Weights of a small mixture-of-experts language model, trained from scratch on English Wikipedia.
Size: 20 layers, width 640, 193M parameters.
Training: a variant of SOAP for the experts, 1095M tokens, 8355 steps.
Below are experts of layer 12 (counted from 0) of a mixture-of-experts language model. Rows are named router (the router's row for the expert), down (a neuron's output weights, with its number) and show model dimensions 128-255. Each number is 500 + 50 x the weight over its row's rms, rounded and kept within 0 to 999. Numbers have three digits each.
After each expert's rows: "raises" lists some tokens whose logits its average output raises strongly, later layers aside. This comes from a sample of Wikipedia text that the model never trained on.

# expert 4
router:605518596448551543446483493506439456544431562511503506547496451508488526442467495502524459456571491462468499598523510521579407469535525497513536505486487541505463539524433504485549482467605532501488435459415369566426559468532388514454567486469489451532422477499528440563453515596531548470493542402476493504521530580539549496527497495555632496499487585577447524470558534539527476541415
down0:507354541443508446543399507515527437547423462420614537592491472555413396519439594515448613588566487553419479551517505462448523424533544409494485542552579446424510400508622572518421510510473466569423512533507545522570532532469572584486450546443538419526442522491542481542549618524585478579480594518429535478472423459527482536550592487380476531480570472484501543525576543458481409492440
down1:448549517419484433487538437512534629555431509555553443559537463514514393452527471449453541575557518431468448448510537505473498515510470495523439469419412550440448463447444444484537496532604438463489467447411494514508476544502470384495559493408525541516515634482492396482594461431432514509552447481586535530497447428573464550490459464492506501550463400525452502488559551542509524453406
down2:458430540559478547470475519471580396401469551486469490551589459523521530588445475473549535484405501521510413489429510421499545505481508528519573545449494488472520587564601560528431489442518524436380544498506474565476470543533551542530480385475430481449523574464484547536436512493513468492398498496497515485548530560458424625502483544551506499538556505506566505518422563550471382522530
down3:424464432555479543401502502452488447505563453453502442533524542392513527477540476530457515460537547569542521532445538563421497432481577531491536471452538513556494515579497439535603409477578504508446555528506513461417462531535555474450507542534462474577486485519469380501527511395476429498510483467471490473467403432500528473420406500629637434558420529431566480507498482463534538420440
down4:493534529505472501549562490532519450546483539506535489492502530479465530447494468510464534466540471541492462461516523580567625534512569507517478436510557521586478432451487503495601503546460501524446531522505449491423550474411490449393479521487500522451502482545509564554457503561596510486514460502460500543497448556490496593378528447481505475494489441528505620455568519484452505567440
down5:458523516410474568511508421533550581573455418455504459401506492467563480425533465439451459487499466514547429515512479525454437604638520454530502438562610467534507447460424539529515469507503527488531529536520495483617456460559399484486429511544483534511530422538551434465485442581522456524510359465434516494542449585611527545448559596566553469554573456481558466599436514480491418445632
down6:513568544456549522579536553494511587499531487633403542433535544461618423602487375542486541540539451554502492513465530489485483523543507444486564444579517385509434428422547529454478505438498481504468536544465533573604538474592534498498495432466521511478499440495526491456505613658465554468420388496464524553533533492437538496467451499438595435454505553436520564456551444500570454541492
down7:501445475531516518352591360439446449571478453537579623515459482510475534546404482532575454519522504547521506533488508455474482467467452574505518549470548489516466425507364546548481479417565456515471551497530521485545505526473561468430475461491549445488426502465473422487561503508462478501527436498542479499521510449491493494382587482497515560594514506484534585548492488486503380524541
down8:396530474509545523442532476432538665496422478499484568598575453538503451599506402453465440512460498463480548525493509597470551547438529445534504543529586509555545514543516533511457494508468496430510514516510527519515543471498510553487515486443462459491557497425592563566549521543541410520450530479526607573483475510517536427558465592443430381400442466576484515462456444544568424530506
down9:563377509504436460568496489501521491461427480519559466477472604424516501452463574532533484561443546548503475470503548513479542482450478425540557561485469536466524487510530416557573543469587512430439469445459370492496542440442437513434523379455443582519457486571560555518526429478474377432440568493537415498437573538529603504467440467582474462551477429575441423443520546466507480546479
down10:522507485519420564539465517484541521443406556445495524600462513505551493510495525528422556610542486433493519478498525456524512581514472546500555477420532394458449454541377484575492497464580510530454438456504618495438534487526570491499494526469481544488427554467497451531462438541579532563506468418483410521422484527463546543479522479471435504567560414501469543494444435383565525580564
down11:584534504576489503495482359489525511533477518533592437514521462514468435556495577497391554548375502570586527535581427520446493502507588487459470489577474445507433551466408524588492532515500459455466509535445584475437640511581502451467531395516523487464491454478478550539605522510419471524457519487492452491574571363478506378581430426521488503476535528604458523382474508446556510479478
down12:516460475484596514544490529488533449544522537480489454524500502514508559498558492552504581451408500685535436467490472546492542480583470454483530507541537509481514474428454645562490441514518395597456479581527496438465471518482510475434422415528471536595438542576468506544423412508463388502489431498530382568546487456569503463572443444468472572567515538581503541517467483487411530546538
down13:491426458509422501521507546452506539496458527494494462444493518496581452621553514559605524475524494499484567509461469605531443481483420485510440473538476501479573484468525507457550495524498534597512507533524437470535459548499474503475490505474487531530455558446428513541483539401562434369544504471473484536441424408509413556570492525414489565501540476389438441574518610540567465487445
down14:548451498509600458574457491616454466535498449544501469463452475546495452494572519527511546515448565426578497554451578508510572500500462520503486429526519482478478492518543501521495492528483488555517551457457545445470526454441470501454374427457539496543432563554434428594446454508472597545499399527518452542486467559502593487548453541441451508360481552501421555502471560442439399493568
down15:476515551475458469457483531424479558474418470572447475532539467513578533520570542508501441524499491481535490519541471471478555459507458371477458431607490567490430538567567511413515442496576455500510475433494505489579541532568470476559484521504560374403527510478496517561524469496487466541501535484494555537497533455511520444490510536481502495440487520522500581506571465525471460558530
raises: "the ", "it ", "as ", "in ", "at "

# expert 3
router:582558499541480536534497426568539501575464497502432557406469567530547467534459470475421506405586462440520564447539439491514418486474563499523460541466507477513460465530555511549452591636498440502475574500521595584542429509560515570518516540423554566504491456434442489528526522440505555531573434587497438547506480357477471576495422451590372473567435497508517513482440494492519446463505
down0:471536497538629464526460579444366496526457521547397562455460496578439482543434556457538482492579527614531415512482557461535467564540471527573555430479493415524413498603462421484447552476463481438458497464475472569382541439572522550549486472483470575497406421477460591478526520579464537508559497514559521495566529469484412509492459521554501516507439549469523518501473505513510588417559
down1:470473517378476456485494485502470484401444514484544455476550440506557566541519550489520460479509496441563509516445594530484516557523521545504563563447520447536441508489531495410493550519464494507495426540424499462479528433457533440562494438425464442444471471526578543462477596499493538561467560460596474475507441435459436416463431495478493472445540481552465459555530592517527509463536
down2:473563510446493594554524539599530519470582527469463489486548501488483479448462481459510469609513420462476450468475532481529575452475430508381563505436479562564532561460445437488548546499470473558487490483627515527516530527465599477366561436506446533471407526502419470487434508526561461414555547512467525549391473524609430504437421524490579533598527478476478545427492544465462479430419
down3:551542507490599527501490554478521499492415470441585511516441454494569485491467478453493491500499571523484410481502529564465510454448525537487520593420439574466555491482509429486431398594527416517520506431502511404504494445485460516455464471490488588489558493428539487428449448442483566496456503529514438467491591471545505585504421488519471531468547486510617412448438565467538452503453
down4:472452495572546482476516455506513409549576511487468439386570561503528486434549473552503449485539507500529469565468389548527472470530565496461498522473561609507483457415467512479557493479500547509575459506564543492525545491528425422555459441468443513527475573500428511539453523563458551415490483532561539518465566470469538469527529467570494555441436569494494474600516489469508407515550
down5:455429558493446458466468507432487556592571515470562555590564532437513562462383523446532507507445530613488566562489477540457511558514379517427550406489465461515575511415533505525481433538519558468482576503554497503477455496567391466512530572497460526454416489526474541556527559583447466371420432499448492538587447614472475576472555565555532530517514483588564451556385522568443470549433
down6:490510600567441497484570511509489497576494474478430380464544454461422546469486451468512572524475595443531539473559609496553496576453556513518515530443527503475510625654558533517472510472470497539501476452467521486567529466525441549590535570508564553581520464559499496499432468509547502440575435478485592402513490540500527523493480562485486547453425437557522618487541487539525526425588
down7:580457499506393514508535489450509531453505502438521495407495503511533508527547508471508508582436392554516496514475449448462480432475515472529568357553486462537526502477500486503515522588467486479403464536503483467500501442432516578478593497427531502408534440434512482496435514494536468515444484485503576510467609506492481499569520479622582437510513535470482416516494479524425420545438
down8:536568493538561514500524476549534593570460504529527504558445451553390492545444446531542513582472594487519549480526577476617495566437415568465524498514639475606553544526468516468539463406470509566527499506514492523534525486561472476535504502537497438524494514540440633495549603540553526505534569469539501464572471496445506547541585506475483508512597615545506501512470441481471535499445
down9:487460517459467495533380470485521552589536401542490579546567524512489453563584472513514492572502502509458484514543398436433535533473510526541476518545580461531551553506518495521520528468438534488484473415503371528555477401508508584497434452434499471505586565480464532369492515433438508507554471471449477529429468559434644465480439506497479544541534496446534626427495464469455517567556
down10:458468450444562529523463556446402511474513465504573474497494497540507430470484525624484551614513490490493558489573508467542506494561496435577499422519507487454523451552464456535466517440452489531517499510491551486512606481462452525576482506500409504444431487471534512442595509603526436493488484499493506554504505466586388526457436550497539441540465507532525380464515468535435544528478
down11:401514450421518478372527488494515392611514462448508600503527484495513455566490536485409482434550466510525560455519461480462559490532526439450459571592433590455537488595518507584522539476633557553422451505515504434527539467474498559489503444561540438584498545484472392468465442492568519437480454520530518580511476452554512507467482452457539490564521492499507497469632475523554489527572
down12:480525454584457544484316458537475519579463410552557424560554560442525526456525558517541617408458485536533581482522579528569494463525438536496428414520484520521491508578587519589502441505520567503543532466576499589529487477543508479381536529505496431448599612461440544483459459571558439464522401451478440531501447465412393504525487478452587449481469457456461419557474475454486519518541
down13:546508393482492511499409437522504515437526537589536473546542507542436424466492456507412526439494543533440558577437521486457444406543518465497586539489548448468567478503543579451471574496379493494523527463394504503586505460491415503525560525432497509453553516426433400598456553519526460424456521444501493546523461518526531443502500460561562557490502492521490497577569501526428458475452
down14:544466546556460526461533507594575502447502459543409570527443571432393478439582463485488487633516577589522494538446504505570466511506551429410467502440490532504512577514520491539527449471437542507486500563480462423392588571491565508428515464490506517497525516554520435460522489422526453426532535421459514508532474526430467594531497591421438461546603463544499513506504528520532443515433
down15:487495474563484524501401506493412473498544494439441421446542548520539537582451513518552450504441394559521502488524534500478510569439562499429553521415441533398412532446579502535466544470478590531663510504578479499576421475497508523467389485491466507437566423552511488456424502471529496545472535515524465456530563462530568513459430588501466517550468442568550569382473448509477479545537
raises: "es", "es ", ", ", "/"

# expert 8
router:482404511494502427544478543515581465485499578471596429442556469510412504519540535530441488464451504455471534457554487514538475461440379403541472547525525500543533501469459513463506550405493426578452492497472536454634429560475458613549500517588523437537491510511525581446514485531552432497445507500425555545479511576506543480429440582392496467471519490516524547515538450565438466532457
down0:496513558493501452447557520451481575593426558553538489552511538404568543449433360487485564487480479427467508519484480437481500529549525482553423537385550500547481600580519385546592536527494407540538546392557476436509490527501466586579471545517434486524504555478505443487482494415493414541512578552550512488507472470431456545538550470487565548501449544515415549487459426553541435488481
down1:487602545473550556477457483577438478480450449469526471495499527488476530590581411488546470630450489452407527542554486556435567525517500498465509445499454534491595537503546504404470511500483557426501519531526570514514457511531423510513461504428533531387435543605535509489508472502382493527526601453539582446484449484470527509516448451452521494504436505439480448457563511466392514432471
down2:525488595516440437479485579441571516511471518462465500548420523548443479529484410473520512463484504367400447545497532467497632518374507410421462477555535448535480482518524597532434500485486454529470471453560530575572513519449528570485496518545448424469484516556539502577504435556516408579621487487536475551487551437399450554416501428502484537578606489522494481543522587573580540554403
down3:531560522449461504488565592553505546444497408541428546487487457529500403455540507480455574487563491492555399500422606480438505518503472515561491544458468536511442478530483547482603462479466465417478454536512523483539530468491342525457438540565536485532512462509469472520427511521492556532543508511429561492555474496604488504394469577552451501463421532475407473488495458435551551442423
down4:544505509572520518517530554535504611450546568469462495560545475537430630483480460503445455514461498387442459461531511499442611545599508468569467549490506522450566459556528486378600535432461429441453558476453627568566566545532508496471469533538427537535519552517408474450512501551452572537512455528533505488586439452450509561496427508494436446499403645503554567505551525490460541527499
down5:443505512541560495596427526384519579483434484515565520480467558450474485452554563593486469537442509512445480594515464524537572475433426466509540432418401501510500582467447488578506571419541524594607492546465480567518527566523465508611585442527577457401547554568472538459529493488438496440432541488453443481515528546511550454488503480420568455475515521550564491462589488447516450411507
down6:475434500528521602494471491604542577513481459475558494439519565570516488507504468479426603459514482520506506484566507549389481406462534607541580524507466497444582486415528545497548494442416584471625463512499494571535505530447451564461534404488439530581518578484518537628396480504403493469550411560466601424532417501514452505506532528452530571496592518407529530465463489518518574510418
down7:509519591442522417447527463569504381511562433484500470486475545577509505547550428527444525537433480511431518501509507482605515515533492467500469495576528471594534520489484481464467486535524534534539499501517477496556467464521560440424461480543609453532527519451497495476508474523507531442518526430482620500520453501490486411509555630456589407464493538438540555509480406542507524581471
down8:552486553510444557487507462547525503503568483389456491490606533455409500522515564422503475540520494524550524449431492436505446448551470455472546461455419527508509456526586467530567517540559516494545582565572531509515525544551489478504424534562537528448468458481567545570280580532418516496588471467572478441495587506557422441546496526512601627534479562543441398600507564507538560561507
down9:413569504507518400550528531494374401542472553465456444442447527525485451479493480444541478485506482490408430416530443488439455517477508430461538513472546478478468455396467552449484471516600465483538448576527557556466403473503485620461461565548570471531501578597530525507490502491482503504677462423509469526460463475465413538492472571495536439506484534473526542443516483529498413504534
down10:484475472526450473499511570557375573552505464508493413484507481518548450473493523514450511491566428463578503430461548548498588615481547582606553549536457520472531526521515516468522542481389429493524596561577557508607505514526509526496487490520548463493561486424442533590404454495553417439561575555486541466609495519586437544565581576518552524550547459453604445455490472518480478457470
down11:451458553552442510464500522448430524576449518513401507496518463409523468570508481513500512518511523508534491462575505455458444546573512510547491531542567416572522433461477486513554567468518528426495566504512437592394499540526575522508498553497460512532496443421544443555543593527498500538538505502434541617473517531439424534495411405518498542639557584525475570486563584549489432526513
down12:506575496479585474525536437457432461430588434490449518555461540353532477519488504464560541491527484492512531512459483624521401549546529525498505516463430485491577564434531476442414466561424460553545464483530487514465417517460394495507453487437518489391596497547511478448515427618546423571467472471500521476492494524458492623492514498435426491525552575480493393484499488435477516521475
down13:492483509411549490475483464520574452541468511482507510479490451472520476518566480581570574443524504533477496541517389433451481473406515501577509530589525547464455565524466434532512535465540536510531530527527616528444528499512538587483538499481503538533448383522460494498533526484418459501593535499460452451479585514420465425477482449515563419425466514508501468533401501452542465426450
down14:475409498495499576547476525481578444514447552509544474445597557564543475565565405544487475491501458539447543494553561610410517452607478542545449604545443614500493509512477522550557467461620524544553499452568505444530465431432602485530397618507526526493419420495425541483507441430546572544605594465475507473530546614442510529469541548542496526542449440501556465569561564436572512496507
down15:501557583367479494510443520563497474490447443541518425486449470557481502485446526549550478558447473462579544527553497513550553532474497497426480492530438605515538507502502552513447565571520574464477552464420544551475572514575429564517541501579490564446515605655556564478582525498562556479473508554399440472555584525482571476497519503555531580451534552523467512492497482413466471564472
raises: "and ", "O", "E"

# expert 2
router:529546529500459552461583471466484553494481480470512602577495514381448462454547410475520425457393501455500464514448585569536519511535516501571501467521528492447522504491532429560472483478522564436522521466517590474550476500475484521467480502394466543532535546461580502555516499504456459524435495471504483611527450554516509436506631545475535462449505506529485512532557503472545497482635
down0:488562538478431507468529533485596501539456599508428521626531432440542567466509469503548497516539476454500508478575460541510544422485457475514510556548459482508557401509580536551545449548524544470631504515561517569444575447469503521539432546616503510462535534528547453542471460551464504537489632468602457493501446582548414525427457469525551506459461604461501581476553401531464492431530
down1:540532483419523413558523511506563446470558482559424506520437516460502546526534551426582453491464511447542441569514473502517408420526458528433619499629433570519560447557491496538426511538401592513566462475519470442494392524504459585458539533483458494447508452553439416444498404466496469509468589469553451561465593421515489542532483556528524503438518487488599459476494493431438535547453
down2:481518535463476446547502492493478530509455496458564575483494451486394512476525545500457522509514424522624464532532582468393486446505490439489537476478572528501537632549549528430569500469607552486567515550467560447601516415436527465510459459549452471409584547418490532503566513448472507479495430525583517488473508474551405506437478388429436487527553467454472401525518521430505486521411
down3:495440509558452519492433545478547535444470496461506459491569520489436390491467537585497536496447574493487558488532591578518440479474581400481488479498529556527468474554582536477569503606395458440476489464423550563505472468567483560549514589506466600474549455488545461476458503555516485535452492442529593592457508439524445594453504490591495537531515322519513524488492458519542484484432
down4:453524494501498556548524459531462427558409436574472480465500535476539454452512442478438398604461567470526434568451534504446487481439517462540510402490559476384491466554473533461544522431530502413480471587431488537472521496591464423557452552471491509544523605508479478420465526499421569440488406508557540501501460479436488493476563470502571544419503476501545442540482551376479480446525
down5:541497479462462570513475496495543488470498537521461578403564465468524539500556582556481572482509465472494483518525552551565479562478569548476477477475532590411488485496538549532417582597590491527509601529522516445471524528415547357575493521435494472562454436582489572524460462515435565515554410469545438477472590487523508528432419461481481511501399448530544563579460497447583499527485
down6:454492534506466439445578537607452522423527516488463486538474548523503454535451452511457515487551474435472474473573430522585507508587540466470521529513452491506608534462517529485454514432486456412468472491489528491566461537421547555535510467510442527518500406508448551584468551457433548526440424598529435502500438478418602549569488456526531504507550522416495502493481432482488427506544
down7:516502574512534537481528458572533422486460527545498516414472510501546473469509513522489517563570542440562448503537585535550503526505493457376513524485461437491540593533499511455548562444583525556538519540481433588445510493449581389601491562506500516537498513443538470496416541521561532587496438426455518510472474566497569542566545489475497485519439555500469466506507617494596501402594
down8:470442532586486525455474540481502522477499465464510520516506508575461547473536424482486479433606532454497503521488511409499484531546605487494500511480474486544559493468473505442537515604477577470495466476446544523561619539438508473450474510517438467408543465566510439499502471592455428432518479624474464558481531534514509493487488481491499454540460432464529470605428519429601476498468
down9:525449569459440453492531496427470507454506539404397467558539519515546602520475491457538497526488428504484511519530413556503511566433577337590487468602563518448476502440340530447462500512509406587497540514436463473414500448537600529485555465430490451447502506529543490477520538494511524424424465541560512520557468472578592481639397425448506569497543478541534487460481496466423527654471
down10:489566545461488500529529510493523464467482479497539549504486454509485591480443472499438537388454477463463519491477547449519433594597594454463549527502506533504606603494585557425500549442504509609537604521494508511541435520456459500397517479556434512463538508470472449459526489475453469468398512494512435519563517469507572535526539440421525588544617485537437490544503545449496552545474
down11:476386603486455496441515545493489583573492449537486561571507487548486479445501555577522497554489546480534591485529646542465453535365450473412524523611505329518534446461515555486439552449543452495531519574499497499403523430474515478528582518552472447538567612540517460438450522533567453434488471500439462486535446493456443476456587524477458504470464437465453501537489531599541477565520
down12:453456388520499547462577423416442564543460475482541564493428529452535568510459418534511540488461532531451450557539457523471511480529542472513477569482458458488568423472469453452480570456488511470492333526498502498431534465506517541482590473406478488526641484574534506525530476442413554476483484471517420609472440493451509483512513586520580528470524419476493474455453403504516516481589
down13:478481490531454535551523505468435584554540507541413497500439492508457531500504533420461462477503498541487552529509512433490498559458503549448469515433560484466418534541416447505533550496559551509518514569442544428513404463518538471570523504469480493550493480434525609422503509466490566449485507497523347435492466514553457506547583488587606418513345537560445521529515527549499443444458
down14:567449516462574530483460540587496526492517458464599388449446497639508528522525560478493617466492480522414561443431540444558531553490510523440447496452497482550463540454557526581552407494519443563448456452525420513442427542463499464445493492550497479520445515531435410421572452496530477522460520518552567563452539450542478472546463411455473506432532577491523489542465404493532497522509
down15:473543437516460495505459580501522567577470599529554430485575514582510502541580430508523610486552462489586506589531487449514527510552372502482492483445480431515550521476474491459554564566506491415418525425424498461581526496544489501524534479499492409429492487454556576467477454471507530507384487534510628431560525421441574546564474440443520438514503603444571506545485455533551462550443
raises: "the ", "one ", "a "

# expert 7
router:490447484513490530572483589525470457406472493483444450464544516521546395557522542522485486577567529612597535440571519494520528474558568531460502478511441496454469533523583462425477421525542483542507406508529496485329466445534489486525496517623464349528480517531501546435481492453562488440520494514536538516477469527490478535481436514523424552494527526521580573531509482498584491432490
down0:495479564483509544485489381494607544474515528549558430476600457523545437490496469503577567499425592476564500449538399432589548616461491519555605481474480563487464498530468510434529569507494581429473602625402590486610536445452433484474425497482522488517494532491456440472515495554502450434464504456582452501497488488570515430507529498432492427476413448406513473457564433574531438564547
down1:505483471425515473438550480534439437440514507458514575404478514460491552470582444502515481609529580533436544441501521500498506508504520549443481479452540494599518442422486492391457548577448482533517441572521484591470442511494505476549519579549555495473442503524412557472534498598532428451560551504568502524467547550449548494539507442510488500499522613532411494509506492508595458468576
down2:518529625587491459558488437514578503565543566522504497536523451519472496489470498492443535477479563453476513495502504533502528527564440500597552523501489466510441464524545384539534508497522476509578536491524388467440469503538588494515534521546461451554511510419551446458520611516445545438422514476394553537488433465559555511544470538513528553418492551530574633499458478450528477397517
down3:573529602481549533443495535423534499465473525568416540423462414525510515554461441423490452476541625486457540588444484493450580484420548431397429647413519526510519506561519457414491413514464450483519443519540488479538464555481503575534500478569604458516479556512521458497549377488558518496481483490477525398545486468453518567477580504634499472513409540535507579491434546431491567532546
down4:525482540541523516585496619432386540510537433373518501506596520578517502473572481511487464446517609521510424463468464543526487492499468514526488492532522482450535404479456566478484544580446463496414465527563547540446516546441550509513465479485575581563661488512500544448464427439581430461490529511589494494508461467465461434498512475475530465445466529534494509555442429500439468463520
down5:454494478557457472493546527497537523445479468507452563535539580527511451578516556460550463563512440593434434508539441470456568466552564487607603513418462486526479453545501360542520526465453535623625408472467539385490575481575574567496421495497584576550475479550433573421489588411484581504543520409465490481495496496597503553589554519465526592497517578507490419517493464555581496459548
down6:479498465533521508498502477573443516469512405597472508478495500499425486448442430584530508521577526461497552544566609441485529551567524450427563577478381476520535567559548525545479495476560572570526526461442408456441469581491569533407497499409501535619529537521483532577550440490540461449527577520535490532525537443396473517468452473469517556535449438463530506485555567666548495440604
down7:581452540564455358505530573540492533415470445469491519592509522514563508479588551490549527515457431475438585543447510489567503462480494549582518582505482463521441485560468486394475429427504553516574436508559488489509509517480553536588514524493538470493483486444556563592589575457527444468489465631556549500504522531470475561463481458450532490491475489473554597414401538476389534481460
down8:558455547462495529468455498559479434520508507454480484474435519588497584466524466492496443540510354483533502448491508509556486479508464452534431471428478516561529529564481527527544480528417498541467517473416474509514509494393489509574521555388512530477542517599520524579446511497507585445472565608501623581543446425461506534476439516546457571431528569483487480516485487492439523489491
down9:567472479489518408483451517476436524413393435407393485432525493398527578486507506557540572635526478493572437564474455496618593429557534495472452514529615447496398445529403527487490511535564554581452521555499394543467485531485535386519485535534446527547499518474501452478468588540434477516557524565473486549419503577516420475464625492589507449496401545562512479470553509550516539502467
down10:440556494493466507603431469432525481538519525577658492420489519460541438516428462517579514538439465525448524455473473558467571530635522459473369463501509463496486491533450530537541507526479557505480441577440490513519558542542555517561484527503443507473532384449548578538480514518526548459507578508448562463437431448414403553572531542513416506478469452538539567510497467413399491516477
down11:442538460425507635513655565568547453500515574540501382498433469454427543435484560498467478510509486461569487467419440565522578552579457498542466480392568613567522533549526527472495480497500487522570445558385447443552489561528532435481490528521539470500470541588498390506500492463372579449596535518576506466408386483474476446556531502461476517631444527492514579464419457561510468498469
down12:462505510546450522519477462509510425420461472495465535490476536520477504484551429520396535423543520444440474403520460459513483474521511542476411454511480522505482522456536573565546544434516520560431571513448459446411464530501519546475535468486611471460501541514505575534463507399505523467474533429576508436458444471517511355479553511475500484480552472485486449432469521497501560501419
down13:567484562569497577437589491589551533552461486474436528509539530531456462501458559518530491435487481547521450549517552562523500479528483476471557497561540477409523554523563464543474470550526458523522575516532463516490478540439499555421506427447492463403507526559515372464494545556569496504540497493497465499510474494460570421541559429531519526495499510377592506560504567454502531567576
down14:541510570496435512479443506563487546527533560512451459460333500454487458530566429476524532495420556477466513560484438467516570473510558498477547432478513489538469541479472566521497482614541464514459447506488441476537435473487461485526516512565500500490509466494505494492510519477505526481319508471522480591518486453594578414467437515534494567534510497599518549521571455575552508465541
down15:511408440439463485468448484485455519520495504519493458429518529508564450435555524435519520486487445507504444497454623454461531653473490485521484528463464560530497498474555549360477505472535490477440453468477541507494526565559498412529622443492518469566501455481409500422380536475517473418417505518449477506462645504509469476524483481519542502520517500523513494498436461439519525537537
raises: "on ", "in ", "of ", "at ", "for ", "to "

# expert 0
router:458603498543495504550426496483471504582546458447499508482450432517491424487451501460590483626549477486507603516573482563450640500524465466486542419503448512505502590474539450623578566428494443519477532492513472446547523510502529516540484535507429459501546507494598516455528501540437456435540490433435511506474483514472465476489478479435500474503524405504522422548429500428398518465563
down0:550519389568395537416536573481463535554458480608377517494511572558482451459482501596539588449503489492528519496509479478525500542469502595489516390494488522533399542487428367535534514505536477539542509481476469448401490487460481508527493485539463514562616459542516505503500566543563423550441560368572561496473593468553534477561464543493566579539471474505545577482396517493475524489409
down1:479466385535508439457526572493456408563518561486424501550466426517508492534512491471482553605551624538469463454517573508519498552484480522497533548554501597481480408417526529419438451451478446515525483463465425504474544441553516514554537500500426496357541478413526509491583431640543537441604518522417448539560463555511520519505560555513462462470533503532528438538568426505489450532496
down2:508469511464528535459470546505489501511556586560530576458500480562515510500468489541547526518530484498555543514483459482528513432421500484618518432517496473441485474544534485452549548479418531449563518488506534498475531543541529518507503546574539444324493447561446519410459495459481521520479481440424534536528454543528614452565478581581472528496525480474505444486502527471512539555492
down3:510572437473566452517548408519567443446470486512511522532519430452520459464558581506608536485515478518557507524550491470410605589458507511542552558496541493475554472575512525394421432493644519485552564421495398495463501552490513420492459574510533499567559401502544532509537480508615552479377501579443485497506500518504440498459463477555507456575470516498401475561510547615504429476599
down4:519504491464482444548491562498495457466550482527625441521577509509393461504571561512459538430457482503527514586434417498533459503427576545491436441447428495499442514541506413600538504497540453578487446535516439428555480569524522558562490425542496505497498460436588421474492474392455525435518400488465496483526457536508540481505557492548485463514539431414465519487459539517546576365461
down5:534537561449482510603486543475531480523496593585505565492535572512562485487497491447524468581486610460405514368518444582464507553542514449519543436537581468481505468409487584462402524469553525552508535539477541478469555509435459573481518415467531472521464497453531504529489509474578457595454533495505579517524510562557492526486582468448536416485441554501437528509473483616515572469461
down6:457527508578459519612632443458593495431420557487502453406510501512474547503520518532397543443473469437509425538567510474459502535488557455515535510500492469572439480461464557499648526453522454518454531656464615454468559533480636578485602548467485509465387514456496496452540439471513517507503530588494537645493414538520443450591483483477496461458531536482584551527417457548422512572441
down7:486542480450450440600525545473633505549506585493468460494391518455429580571453576467488521465510549450452438451537491505539462443500490557442548576477450545509425531502482505495435443498511405519506536472405522502465517466461431512508484522530496442456418472488441521570527594552462508511505547471517509542447556491556455506505517503497507494528563485587511555417579527498473511542486
down8:466491459562581453561450502468570485480454436529467484499595502626504395540504459425446510542451468470457444509483500424499572521427598459516477520530496563590428472432438524527425505486560458476496467549458483529451479484421456415641449463558532497452400493459519486561485435417468507500513489541522417489450462527506561544536529468470508488536519468473410504549517606488513531550519
down9:432495415480476520492478471525491533500497592464524515578510605565468590595479450383535487490527489492526535488431478500510544492588430485558490598571548454486530394481452470485567475520463517525489428463500581645453550577553405479486452540422633502515464490552428498359521460450479478503523463580565492472581555403467541540534543466479677502495410512400447573521580439492440501473516
down10:519537496397429466437414478593464516502521443464652574549409544430543480499420553530467506517510463456481575400530528599452562468510531462510482452503550513482430436519477571489482477463508437582461533565431497553471441481555504567495578578515498522532568433507586475492515553538451412557515586493387549484546505611681529435426507476438380550532462537486598560556513480448470517524464
down11:501521544558493470486597464436372495509492457539531445478466559408495461483572511466513525483465466550539509567400405524476480413443591488461555548460549511368345476527490510481481541529509594511471512463484525475474536497473540456480425536419495521560451467497503447472542504526486567457471565541549545491575433454537446494537504565508486484491483576474544504473414505461476520581531
down12:516575487566487467535575520567504394537482495534500521504484495402503596555520558543462531443470506577459417531544456542452499483452508414436450634494540484510570570451502468501441615531575455374482450453534448561472530420469510477510564481544449494433424476485472524475484489485456502519543476531541489586569472522543496510508537468402477515506487446518544407556540498524569524491460
down13:569490502391434534516529475461488526504495531589531491549519470486518576401437547485485531509505463501488569471470562609547505529513507468504498596525500445518501481454520523574549503504508521477444469543472488476553576468484568529477507462438557415512541431484525483558405468412460526501478439492514549491578607500537498585450559638574535519461465548479505406516456500531538417537462
down14:529562532483492563420432493464445573519491461442541548479442499430564636397492581457463514519439407590525537508493457516447426488525522489494490480528504415539464441589438507533513589543582489462511405544515515461516550451560501502485501500502427458477464500473567426437546524524526427527496511555493562543469491522456489576483463511564466416491552455533467463484468484495574452389466
down15:423575461491433493509489477552485494444490469444465556496544429530505491507520430407569478488528438449536474445512509475553499547407466519471467496479500508536484435526542400439482373574467530501496530496427426590514484513443531495487591516556482547428562574447474528452508417470587477446538514467418476544494518568547430465480576575572588537405540560524500479464484488473512560528526
raises: "- ", "writ", "Writ"